config = dict(
    num_hidden_layers=8,
    hidden_size=128,
    n_experts=16,
    experts_per_token=1,
    d_expert=64,
    d_shared_expert=128,
    hidden_act='swiglu',
    moe_layers=[1, 2, 3, 4, 5, 6, 7],
    router_score='sigmoid',
    normalize_top_k=False,
    routed_scale=2.0,
    balance_loss=0.00473,
    balance_bias=False,
    router_bias=True,
    init_std_router=0.0362,
    lr_router=0.00155,
    num_attention_heads=2,
    num_key_value_heads=1,
    head_dim=64,
    vocab_size=8192,
    norm='rmsnorm',
    norm_place='pre',
    norm_eps=1e-06,
    positions='rope',
    rope_theta=1370.0,
    rope_fraction=1.0,
    qk_norm=True,
    attn_scale=0.125,
    tie_word_embeddings=False,
    parallel_block=True,
    init='normal',
    init_std_qkv=0.0398,
    init_std_o=0.00996,
    init_std_up=0.0398,
    init_std_down=0.0063,
    optimizer='muon',
    learning_rate=0.0148,
    lr_mult_o=1.41,
    beta1=0.95,
    lr_head=0.00972,
    max_grad_norm=1.0,
    warmup_steps=50,
    schedule='wsd',
    decay_fraction=0.81,
    decay_shape='sqrt',
    final_lr_fraction=0.1,
    batch_tokens=131072,
    max_seq_len=1024,
    doc_mask=True,
    train_tokens=457000000,
    max_steps=3487,
    dataset='wikipedia_en',
)
Below are experts of layer 3 (counted from 0) of a mixture-of-experts language model. Rows are named router (the router's row for the expert), gate (a neuron's input weights, with its number), up (a neuron's input weights, with its number), down (a neuron's output weights, with its number) and show model dimensions 64-95. Each number is 500 + 25 x the weight over its row's rms, rounded and kept within 0 to 999. Numbers have three digits each.
After each expert's rows: "gets" lists some tokens that make up at least twice as much of what it gets as of all text. This comes from a sample of Wikipedia text that the model never trained on. Tokens count by the router's weight.

# expert 13
router:501519497507498469469524498476463517529506496504534489522516498535500541539442513525453514518495
gate4:498447521538531510482507463497519485479518512542470529549526496471496512552506501546466471512476
up4:478507443485544508456514484556515502526497535530479518546537476476498523464498498463486502530495
down4:493504517521490515513479480483531492569467487523488473482491509520521499471489494478480499461518
gate5:543525470488507497494494498478480502513524454522547500470505493493523545506516502511518503505520
up5:498508481477506515491524510491474489545531490469455477465489541539504545522546517493545520480487
down5:487486466507557513520512502475523489514482509516533520479497551527512506507473467449507521541476
gate6:495496530521522462446547507515540518497485480503482433496526478507505435451503491452507485483495
up6:456533524483462482431484480495518490485500513483484502560523469532487522478556535507537506496497
down6:522509523552513543528522502560460507455446489485542487519554458508482517491497490539499467467491
gate7:496513529466477504479498471508520494541471485478513524478501545523466486530478557463508501506508
up7:521504462476467499513489505450480528513443506452528476482491479509515548542520500543505471488498
down7:440464524491496529516498500510493519488544539512558505546484524495509518522506501509466500534483
gate8:525530539525503488538485524492515515530526498496517511480504526478474477483454520516539465482521
up8:496507513472462529514522500531506538512488455478452509515529516535534513494441544513504539499492
down8:495497515506491498481485520493506479477434522526490481467481532511493517529518500482483474537531
gate9:512522477492507526505468475455488528506510519527529511547526506529535492550492508499499507513495
up9:486548503491513467505479529524449470520478490486498475499495525528501518543504487467540558492497
down9:511564502521454507449496485537514494486459524503506500485513505479481481493469476509473497483487
gate10:506489458499464503485533501505532499466516484486480505476492557487510514534491490493548511502506
up10:521492472498518459537470469469485495519451484535463483522473484496529509516508477488490528499507
down10:513532475509478497506536478529481487524492462499484524519488488498463501492475480486491510468509
gate11:502471465497503519489478520452538511499519504477526477503524517500517558500459514527477480474475
up11:540522519478492511481534472512495508521555538535496504518543513519480444505480494483478503497509
down11:529496528469483514469523463537472461499495454538532482541516513530518490522502488476495499525515
gate12:499508481517547580541492521475505472484559510528517496484506530490528481505473497482419502489472
up12:507475495479514499472495548517509535483471508446500534509484490505483477514538504487440510508473
down12:470501544521475494489503454485528522456512515549501516530522500520487512476512483492493482478502
gets: ".", ")", " ", "\"", ").", "s."

# expert 11
router:543528556472491526517500501484482496509502487440546477500478520494546495501451499508471498484458
gate4:532491516544506508466507470504524504490487526567470526534531478508468515538500518503477501503509
up4:475504438481534502475559489556512534528512512539457500518474478471499548538472497471506490529488
down4:480504503500464495545466480531550503517474486488517468466467513487516512453489496528477525487488
gate5:545503520501494473490516538478507486542538479511521478491483486477515524511519499502543526460500
up5:509519499482507554523511501492481517522534509501415500501487573544500491535532506504545477479497
down5:456512488498520486491530541475495494471493509545538528505505495497507505485478478482528521539519
gate6:499549536491503494463548507527520525496484454463505450486576497515510451446488516472522491499489
up6:461543505497465507448510468484514511505499510477478474531533493499508549453502538511531513489493
down6:508493551562520540503517516546469518501479487501496503550532456523484503512498495519465449503502
gate7:481520536454485485463484484487499516499509468491544518462487551476470501494470486495507490497481
up7:522514467505465513491458488435496492523435473460508459465478466493498511534507501535527497474510
down7:484504500476483521486484484508531533501524507540533486519482507510513527496468525544441540509489
gate8:578509536492471462535499484510528497505495541496495499495490524483467494466467483494520488448507
up8:477490515436473523531503491544489520489470503463484504535489494543514498517471531529497537494513
down8:506525514548463521509509504504531486506500521511500465468498498518483514541512493475470483526517
gate9:478529452510499499511490481470505552499477502502522488509555524477525480537491478531505487480440
up9:477557520490587531497506524512458463537489496476444487498504533570519509518502512472500530486513
down9:504537485527482502496477534551551495479459532501489498528515507493491496484463503495531495477501
gate10:530496475501446536491528500498539515473515531498484521481528544524515512567512500486543523478457
up10:538491472465472482542473499468481509491453472509509479548497463501521512533492489495504527480508
down10:495526479538469478520537483439493480504497505469501498504495493496465486441519501494475514485512
gate11:524460470441533536521494499469532539498532535467536488473486516465560520487472489495487475491482
up11:537524521502497471498548477502480533525558499519498498497529515524488447499477502490511520510529
down11:526472510490489511462506474540488450510500485519510461509485531503533479503471484516510509519514
gate12:514512508554563586542503505486546499498533481499507500474496516489519484498494520467509503482481
up12:530480489501539490474505537514513493489498502458500518481499484528521512512519522498479498537469
down12:478521522520481536507514454509529491510507482528460518514529524483536488480537469496460475498488
gets: "0", "is", " R", "-", " T", "2"

# expert 9
router:474464506523461487482459525513519521475506517518524489489528521492473526559507540528514455523465
gate4:505499541510517524493468468517564513505487524557479532514498506485464497510490507519462506498453
up4:514497461471539495458518519529527508469508504510465532532481475459478519498500487472500537526467
down4:511487539486487502525493507498545505511467475448521469484480475519509508463506474542481521475528
gate5:566514493491514471498530507483462480547518466527515481511461487503507510521496516529537482456505
up5:492501481484493524524493491502492545478539499480487523485505513526517452577509530514520499489508
down5:494482458521528468493502505496517502475494527535545500491491497501532506490446465470483502535511
gate6:499494550533515492484531544538523536490492462492511458469566492483504446465479473464524480487519
up6:450545529515486463456509500491503477482543490486479471527519479493486532460551521520527545509508
down6:495498548568521546509516497557491488507494482509528489508522435526504493527506486491505457507521
gate7:498523504419478488459508546493490530493479458492507548455491568519496521490487514496540479505497
up7:532514466504485498494468471444482554515445501478519473497498465527491522512491510522520491486480
down7:484457502491484553489483525524527527491520514515519524514474511484468524518479504522429528498493
gate8:546488522461519476513492499505515527527490517509529532507480535506477481470472486512549486471508
up8:521498532507483548506474515518506555490550471490489511546500452525541497554479522479500521505529
down8:505529500510465520506513538506516504476478496530502458470481502534475513493511517482501470525500
gate9:496541455512524521477475497474511555534457514515506477521505524483536482532459509531487465482481
up9:473529514487538520482518493508441486504471494481499516513499521551500489547473508514507549475509
down9:522544510510484476469486497510532517504453557508517452502517509494489501464483503502505489482513
gate10:523510485506485515494533517518527474468502533525487535491541533491523475524461519475529458468479
up10:526491467468473502497474498485466503536482489528465482529531471508491503502495514478519508482486
down10:494509482546489485514529476463429495514481481466452493533488501487474489451522494506503535525523
gate11:507482523479518548516483524463508506488491523445506475470506507505527547512467509510475484487529
up11:526527507466489518463515495504479541529548524534509502506522497513475442487477523486488495515519
down11:532470533458485515473516476536482487503514475484504486491507511517510489495521513493522499531532
gate12:525509531512549533542524515473528497491537511483493481449489484485525460522473494508496510481525
up12:493492508493503470459505511532483499515450495430512502499505511544528509530531513516464478498525
down12:471516454538517489468510455492510500474537487509464507511543505506514498518487504518483483464525
gets: " |", ",", " and", " | ", " |  |", "|"

# expert 6
router:475473490479479479491492502504474474523513507525519458477467492548553509539523495514487478509516
gate4:513481492548518500496504464507534490513479493524468486534525454471483527534490543516522484533493
up4:471495437488548460504534511517510508477512573512498529534501475445508507477499513455465473513470
down4:517500535503463508497535494493502519554461495525509466485486534495518529501529520506466547465526
gate5:513514488483524472515491513491495512538520481495526504497456477504509482500534508526552472468510
up5:484526508457487509524518482496488492519534476526466521513480552533510493543542504512504517502527
down5:493525468511500481510486518508530493469502546518512505516569522521496490476450491462500546541474
gate6:509519521517517477443535497500528477488463490490502437480559500501497449460513495440520513495510
up6:465509519487467508460501480473484468501486493492463447560517468509520528479523521514517504497488
down6:514508528537503519486532484552487447454494471508491493506484466514468513482477474533497444493492
gate7:491508563469531488481497486474497536516481532502501496454495545496504464484490527503511465474519
up7:489534483510485450480465511452502522483451502451506461490516484467474511535485503499488517519468
down7:479478496485478506506464500502520538506510512515534523536497530476506513495488477536462517491524
gate8:505488481481517460529482489495503511492477534486511499499510507492462492507521481523567487492491
up8:509475517474495526513513479557472499482492478479525484507487476536520492522483525512493549505531
down8:492478493505490513523524533510554483493504511514485454474474531532482507517518508464475472535522
gate9:492518488485507516489481506486495552519490556511522499536518509517525487477502488525495513509511
up9:463545492484533488514474506520446495518484500471454473514505534517531491501480484489532540496488
down9:527524481514447466503499483508519502461469526491525479510519468547485501481511497480514521531476
gate10:490500458523479514498488506511518466475515518501503524483555544495525521526471493482547499494477
up10:504512493493501480522496491460500525503435446502494485564496495477505539505492481520462523504519
down10:504498503539496502509507477467492499504482499479499528507476499504485452473510496497473526477500
gate11:473434457470545500491479515474511516498480530444511461473494485508515533514485509499491499480494
up11:522513489493501494492534476501482515523546511513486502506537527539485450544496508483501506518520
down11:548486495476488514487513480516458472501510478518477508529516515515524495496516467487525482524536
gate12:496531516509547512522489533486511464492522505498486475468532530491548433517526502499480473516531
up12:541506500486523491445520506505522511526484481495493505491514521519524524497562542499514491540519
down12:447485508514484471513543484505526467460552486515484502499560517503497496510508453527506472520497
gets: " the", " of the", " to", " The", " in the", " for"

# expert 3
router:507508524516526503447544525498504461500504538531506500477504467520463549525432521521519491517449
gate4:501452525540537530481508455507540498485493518537482509513523501482482498513489512518513515506458
up4:505505434483552507464534526530516524502507538494488477514492499486483512514483472491497500540467
down4:506505546496482529515468491494514520526489523494552464494485497508507485437477500544485529457527
gate5:519500517493486478503528494490501477536525502525535505495482498515525523515523496519542506476499
up5:500512490506521524516496512493478521560527510508424504493480512539477527537559495511529481482506
down5:489510479488528500512527541483498451496498507540506516487529512504507513493445480481526504553500
gate6:487535526532517483456525542529534513493484503498498449476522472527508469444488490446532492481517
up6:471552500486458506447490489481505490485496482492503488512515489503500534458495540501543505481481
down6:528490552564521560480521508540446500482472464486541492541508475501488512486506496510510491480476
gate7:486522523428499491480476491494546549509491483445520493472490547484457495534463514475509492505517
up7:492526448460494483523495475434511514514445502493523482476484471530491549543533491533510480501490
down7:484488496497465529493507475538506518491532502535516530530482515504504515509466505525439499540502
gate8:551502522485506468547507504503508492530499523466495533514521499498482495461490503498528470440524
up8:512479520497522534519501483515494527494482487460481506539475515570512512517488537536497528463515
down8:502522530538469524480484544503499487513483518536493480470491517508466540504511525502477478554522
gate9:481504474509530539518471509445499552488496537520524506520527529491546469555514459525530506498468
up9:495511506495559484460521555529454480511482496484479503474518545529511524516504501478511550455508
down9:514545525517472486486476522543531514483481537496506493487495470493470498490476477506522488488500
gate10:519511500530492521501547509495520508470524499493449538447506526501504475529481497505539492506491
up10:534499488487495482528472484490488512523437501506496484524503495488510511535489469527489513488502
down10:490516476492467492507505501459484482540513496479465509514472493522489484438507476491482534501493
gate11:472461449465534508524464529481507521490515508447509490505496502478520528530463521493493486502486
up11:505510519475511473492557490494490526523523510524478486533550537511488459522486479500503515510526
down11:553464521484463507456506465542432474502487493513467487492490475498508514502498486488506507518522
gate12:529530507517564538527490517485556465488538499500488513469514529502528471500503479501478497467499
up12:530460501485516476444525537507520516508496490455497507496479492502513492508517499489463536512483
down12:436541514503479515470501438511505501456505523528503539508503484478511474512515482494473490507446
gets: "1", "2", "ated", "ity", "ics", "ations"

# expert 14
router:485497543526517528488507481466499525478483503539530489536467516501527536511501503441474531464495
gate4:516494519524523519521512454498548473490505505504490555538522502506486492560514494529491495534442
up4:483520476450551506466548508554474511494517512486487516473500496452486493535494483505527510535457
down4:533483536484454510515487513496509495512495514485478502515478528481501483485527454526493509469498
gate5:519510519497506468490505513500489475547531495519498520531450491502516542518533491490528509464509
up5:504520471478551530507497497499470518541499505493434484500475556522476506552539510505532501517531
down5:446506504524518498505546543493526485461502531507526527508520494505569531512478503475544518520497
gate6:499516527497511474472559472533510529469482471488506492485546498503521464438481484449488519459499
up6:460493491515475472452463510485518480474535503483437485550549459515507530487487498494537527490477
down6:529495524568517531495527480552470511479471468507535512531554414518475517482462521488477474477488
gate7:530502551479482531474460499435497500516497494476515517476545563499518502514481500481500484498511
up7:489515461490496493496472470473516506517447492503523498462483471508528564522502503513493525476471
down7:503459510465477510529508476502533523484501484534521524494508493510558485513509508503474531504466
gate8:545477509499490494557489513491509500501485517497472522510503528483495507493462486530532451480497
up8:504519540476469523518508468489489507510477444507478516505470458567495546499455529527490549518538
down8:468516532547455508473530504494541490483475510514486459486483506522504519517487535494465474545514
gate9:482528473472472530531449515493493507504494524546505492486479526477525450547493460495509489532495
up9:485487492492551496485499499482441491564486507475466486507498526554513502529473508497488542493501
down9:488559482517471477460483507525533504478482476492492488520514493502467475506525525490507452481505
gate10:496499468537474540511503498491535471489515491488468501475516539516520483535503468505551501488505
up10:524523509494509488506476491499483520505462495500484523547500459479523512494500513505476530467518
down10:479492447522455485523527504487492489541495483490490528521494505508482467481504481464500519503517
gate11:517473472500501539500470501493511534506501525475480452472494501486518520491499494478501504475484
up11:536523542485487485461526469504453516516553541515467513501529509498466438502471515490515504499515
down11:534466532466473496440543477515444470522506498534450487512538500499542497487499499466497481513495
gate12:545513514537581552528499515478506515498528501492495503453510520460508481518461506502476468501485
up12:478455477482541534466506520509494485459504505450488515475502486499516530493556529514443529504517
down12:457490504479503493469512471520504517495485533539461547492541514463514504458526477496499490510486
gets: "\n", "\n\n", " (", "–", "| ", ", "

# expert 4
router:516493511490470491491493531550495472530489508489533494498487507512526551502432491461465483498511
gate4:500484505515518484489493487514535505476472521500479520542487489485478485548521496522521515513474
up4:498477456479545483464534510536529513480493532518496524532472467452507536524511502503491506539501
down4:506515506481499513525478447496500519509503482494525481485478518484510502452488496536491524481508
gate5:535464536499458481480547458502513502527534512509522505479471497518481531520521485491532501476522
up5:465498495469517527529508527519465496549497519490419482482498528522469504541559525537521513512545
down5:489511484521501498514516521487476467488506504550535519505526530506509526482499472467518524558484
gate6:528536526535504479471523507489528511494491476503536494494547496534532456437464449470523487478489
up6:459527486490472532413495465500472522494500500471487498507516483499519500457509526488553518482480
down6:558519562554507539502482504557465497481452462490493503516531460513479514486497474524501475469501
gate7:476492532468505494466443505518493508485482422468526501475498561499477503519518521495489509489488
up7:537508488490492486502457512451468510529444495464507475475485458518520515483522503537499521470505
down7:487486510485509539469495464540517528466542516508565513511474515511494489515470487516461504529495
gate8:558523518462510477509493497496473504504485506476512540517506509476470508499468490505574481459514
up8:509472535454488524501495496528494537479479472497467510569449489541509513495464543527534535522543
down8:531531514530452508487492505512535481516492502528467480495475516518433502522518482508478459563514
gate9:498574477514499480486496505451507535500488532503491498537519524508550497551505456522490502520492
up9:473559523490563502482475516504448469504511514479471486509500526523484502518530521492528561505487
down9:516538515515461494493495509533533495476492502541473454506524499469495491497527491499517514475478
gate10:503487465484488513491514533501505499467478505505509533471514530509537497523511472488522507474494
up10:500513475464483479532461492474499502494429498503504480546528469479508520517470446490466513477516
down10:477520476518504506529515491453454480498529504499504542485476494487476501478514491534476543482528
gate11:497468468483492508486493481495515525489506541459522520515505489455526520506484523505497490488501
up11:535507509507496465460556459503481522520550550512487511509531514511500455516459519510494509500493
down11:555463522486504496515535481515464474508498472508493461513475498487534500487503485484507533531496
gate12:520483520525563557496491498464542497499519509534489508483514496509532472501477512498487484481520
up12:519466482490521491468513507503486512505500493472518552497538475526525490526512517483499513502507
down12:435509492502452519480474495476527490491502505526474521502543504513549475492515512501489500530492
gets: "o", "u", "e", "a", "i", "in"

# expert 10
router:504455507510513478522499475481478499553458496491487467510499514489500502498522479516473499516512
gate4:506472505532500505504516473490521482496522534524474537544514476468501476522528488509457516522462
up4:470493459460547478473547514510543513498469536531470544525470469460475515518487493504499503551488
down4:485511520508469536537485475517543495554521499524487476499508505479532476485515513529463568507522
gate5:511499497476498458481515483501525473533500491508510476502477463484498526499494489538513504438498
up5:492540477494513532504525484486474522522525508480424486501498516552506511540523503524532516503540
down5:468470474510525481482500525478490508514504516543516522501500483527524531483482508444512499533494
gate6:539546522537502478464522550524528514491525461475508470478557504512512472441506490470530486465502
up6:446530529520476515467507470474512493489509508489495462538535476520504533461506523515550501514474
down6:483496542545521573483530480534475509483481463499501486510529452528490533498502477540534458477489
gate7:485513547445500504461457489483500509530481493485538483485497554517483451501448477516503515497510
up7:518550453483501476499485503447496528521453493494521452481463467490502552542499498506504497496501
down7:485489495458479537477503477512527504527512530520521496523467504503533553480469537501450533491482
gate8:551464510464471485525494489496544499508488519475513510494506482501512481497502472515543471461536
up8:490506526487467525499493463542474521466488477493484502530492516554507489546481526518500530517470
down8:501501506523466499457503492497510499499471511525498459468482531515486489553529525504466463525545
gate9:508511434484492473504500515470467515521486550522529500509542503501524479544536466510509518529455
up9:459514502545559476474487537531438471499483485478476485468512509548496551544513504493506548508502
down9:494544508497457503476484516538531493502494507493532492495501503508501478483520481489496501500490
gate10:500507497492474520490495517499516478477484503506494533486517550505517480572490479487542502492490
up10:522515478504514459515477473464499514538449499524505500525494484504543517498492499494487518482488
down10:490518478536473500512542491484487503532524490490517512526456507511472456499491502474489527487512
gate11:480476465487512524492494482480558508497500561460505471502513499510503544490486532499458479492480
up11:524508512500496469505533464500450508530551519512485481504521549518473443516462483490488514521528
down11:561502531482503500478530451517451465531508507516479499487469515516555508477481491498497511529510
gate12:506490491521581556532489513519521501469532542496476477473510521527525489466464514474472488465522
up12:537489517474503506475496507526468486483487498465482518495531516499479529534525532496466515539488
down12:441536507499483513470506466479501478501509527547489530524543494480461509480520500492515453531475
gets: "3", "4", "5", "6", "7", "8"

# expert 15
router:532470533501469534516483525535491535559479514511487481477500475478499540500455533490483463501533
gate4:474465511521507520488501456528528509513482479504482548509537498473483498542500531513485513521462
up4:463530461474555484457541518532525535512503486505488519503489500455512510471479481503484510512486
down4:504510505476516539542493462486562498533462475501516449483504509482507498467516510507495516506513
gate5:530491495498507481489563468490518487528537477495520516514489485498520493536522478513528500442519
up5:490526504494499545523490516488459517531542489515434500496487560544496499522536525536522473461512
down5:478524454508488486510502539480500530503507506517557517496488510509480522517472455461513542548509
gate6:489519520505511453470533520493536527481471498522505478505564496506523454456467451477507495505472
up6:455523519472494492441482493491507519469490500468468485549520493515497527482528542481541520464524
down6:553490565540505560487472480544494510504480444519495492528527422516486504523503466495502483494492
gate7:451501557474528485477483488454536519504488490473513528483519545504446490494496518501507497495525
up7:514476459508487520530468509405474521507444512461522492514530483476509532568493513509499508522500
down7:485482482491497523485495457563535510466517530556510507471469514504533528524473507488464532514468
gate8:543508527456508480544533506501516520512497544497499515500473503477492500506463484534543483460495
up8:482496489422517525497499509559474556505505475493508503537481470552555508507470513511535505491509
down8:507504532535466487492500528501500465483487524515473453475473489518479502524517508482482501569545
gate9:492518479493492535519512516446506549495484539511538482515514526489579497545487471542519494511463
up9:482571498490543519523495536514468478513481500495456498519525524539528506524483475494518541490495
down9:497510499515455511489491502537535521511484533501536503514513494523507492478489521476477491482505
gate10:496497453485453504498499529527530459458509510486492522463492552502526472537515489479535485443478
up10:507502483493504470501464500500501557521433500531476496543494460492507528526494457526492513510521
down10:487507486549497484519546474452473484506479463497486519503474496514479466502505497504473501484516
gate11:501438476455522518517471479448519514486520498451507491525497505491524548505511499503493482500484
up11:535515518492511477481538480509479533515564528545489501520511498507498457534473506470512506509510
down11:542465532470482512487505485523463468524512482502522469512500516499520501517477463471512534508531
gate12:529512518522562545514483490466537526512520493526484495451514512486527494498463511489479483511508
up12:520485508515524499449534506509533518496487459488507506488518508522502505511493541486493513522472
down12:467480498492479533501527463516536505487514467518482518518512515493513493482515500468467467518469
gets: " in", " of", "'s", "ic", "as", " C"

# expert 7
router:476506513436540473449528532494517532526508511483513483491496512498487526476462472505509501529535
gate4:477503491505513491477500477522519496509514523530463531505544518464457454573513495513504487530501
up4:494498468480544517460549507534522501501523517498490551503485477451505511512494492489490487506479
down4:494522516475485494521501456467523539529478503497496456509499491513497488441498499494487535501520
gate5:539498509500490474496525503518483481547512508523525501500488479468510502507517497507529490459522
up5:478534468483490524504496494488461538513525511503462471487497532538467496547519496498547499499518
down5:507547483488493512493509511513508469487505519534509508475514516503497513492474476435548530564488
gate6:505525535533526494436534528520524510491490470480495466488555485523524433484449481420529510463483
up6:460505495499458482452497483477510501499498483480498457540555478502509503465511535529541514492478
down6:539501542568533545496516484533479543482488477457532520541528457534477514488489480490472452485515
gate7:467520522437503502468484483473493539493466485453513516458491537465517521493478508486516460552504
up7:511515457482473501512460474445465509535462472486506439472505475502509543557509496513530504498494
down7:481451519470468522495479501555513525504521541530499546515460498508546507540456469516461505510482
gate8:548488546480510459564506502494511519488499502501512521490488503509492493509502493522557479464520
up8:483490512445500512482518467528495545479478491472460479500485480521515484481439532493486545509500
down8:509517534510450501464524524457516493496484500498515454473472472522508517534540526505482453493493
gate9:504558477480512515520485477475519522506515543549509500570495517504545483538523493519487522530490
up9:474511492504520479517504522535463461549482485512489493468491534549505525498499481493521553481497
down9:507529488501454499479482525504535530481491523501542454480514522491492505486504485485495496461515
gate10:515487515534452504490516496511536464492509521481483545501518533507537461550502483486548497488477
up10:532521484490494504513479506483488517544439500542490484510508473499516511520480475488484516482499
down10:492534512548491479502528484459488507527489504503486503520492502488458482456522497482486521466538
gate11:509433492455516508492493510459538519461496526438532464498517507485527516468499509493503448480496
up11:520511529508474472457538485514494518532544527537499523498512525501512439521479499512524499521520
down11:547489525459494510479483457543466465491456471508472477498506524547503510497480467482493500503496
gate12:527506496518564546533508501490544508496533532495473519447520511485488467506456476496498549479494
up12:496495492489529486441511472530514521499494481473476533472508519510511523498523523441479511539451
down12:462531511515445502493493483539486490466504494536491532510523480527502494488508485497470488529481
gets: " a", " A", " an", " m", " d", " E"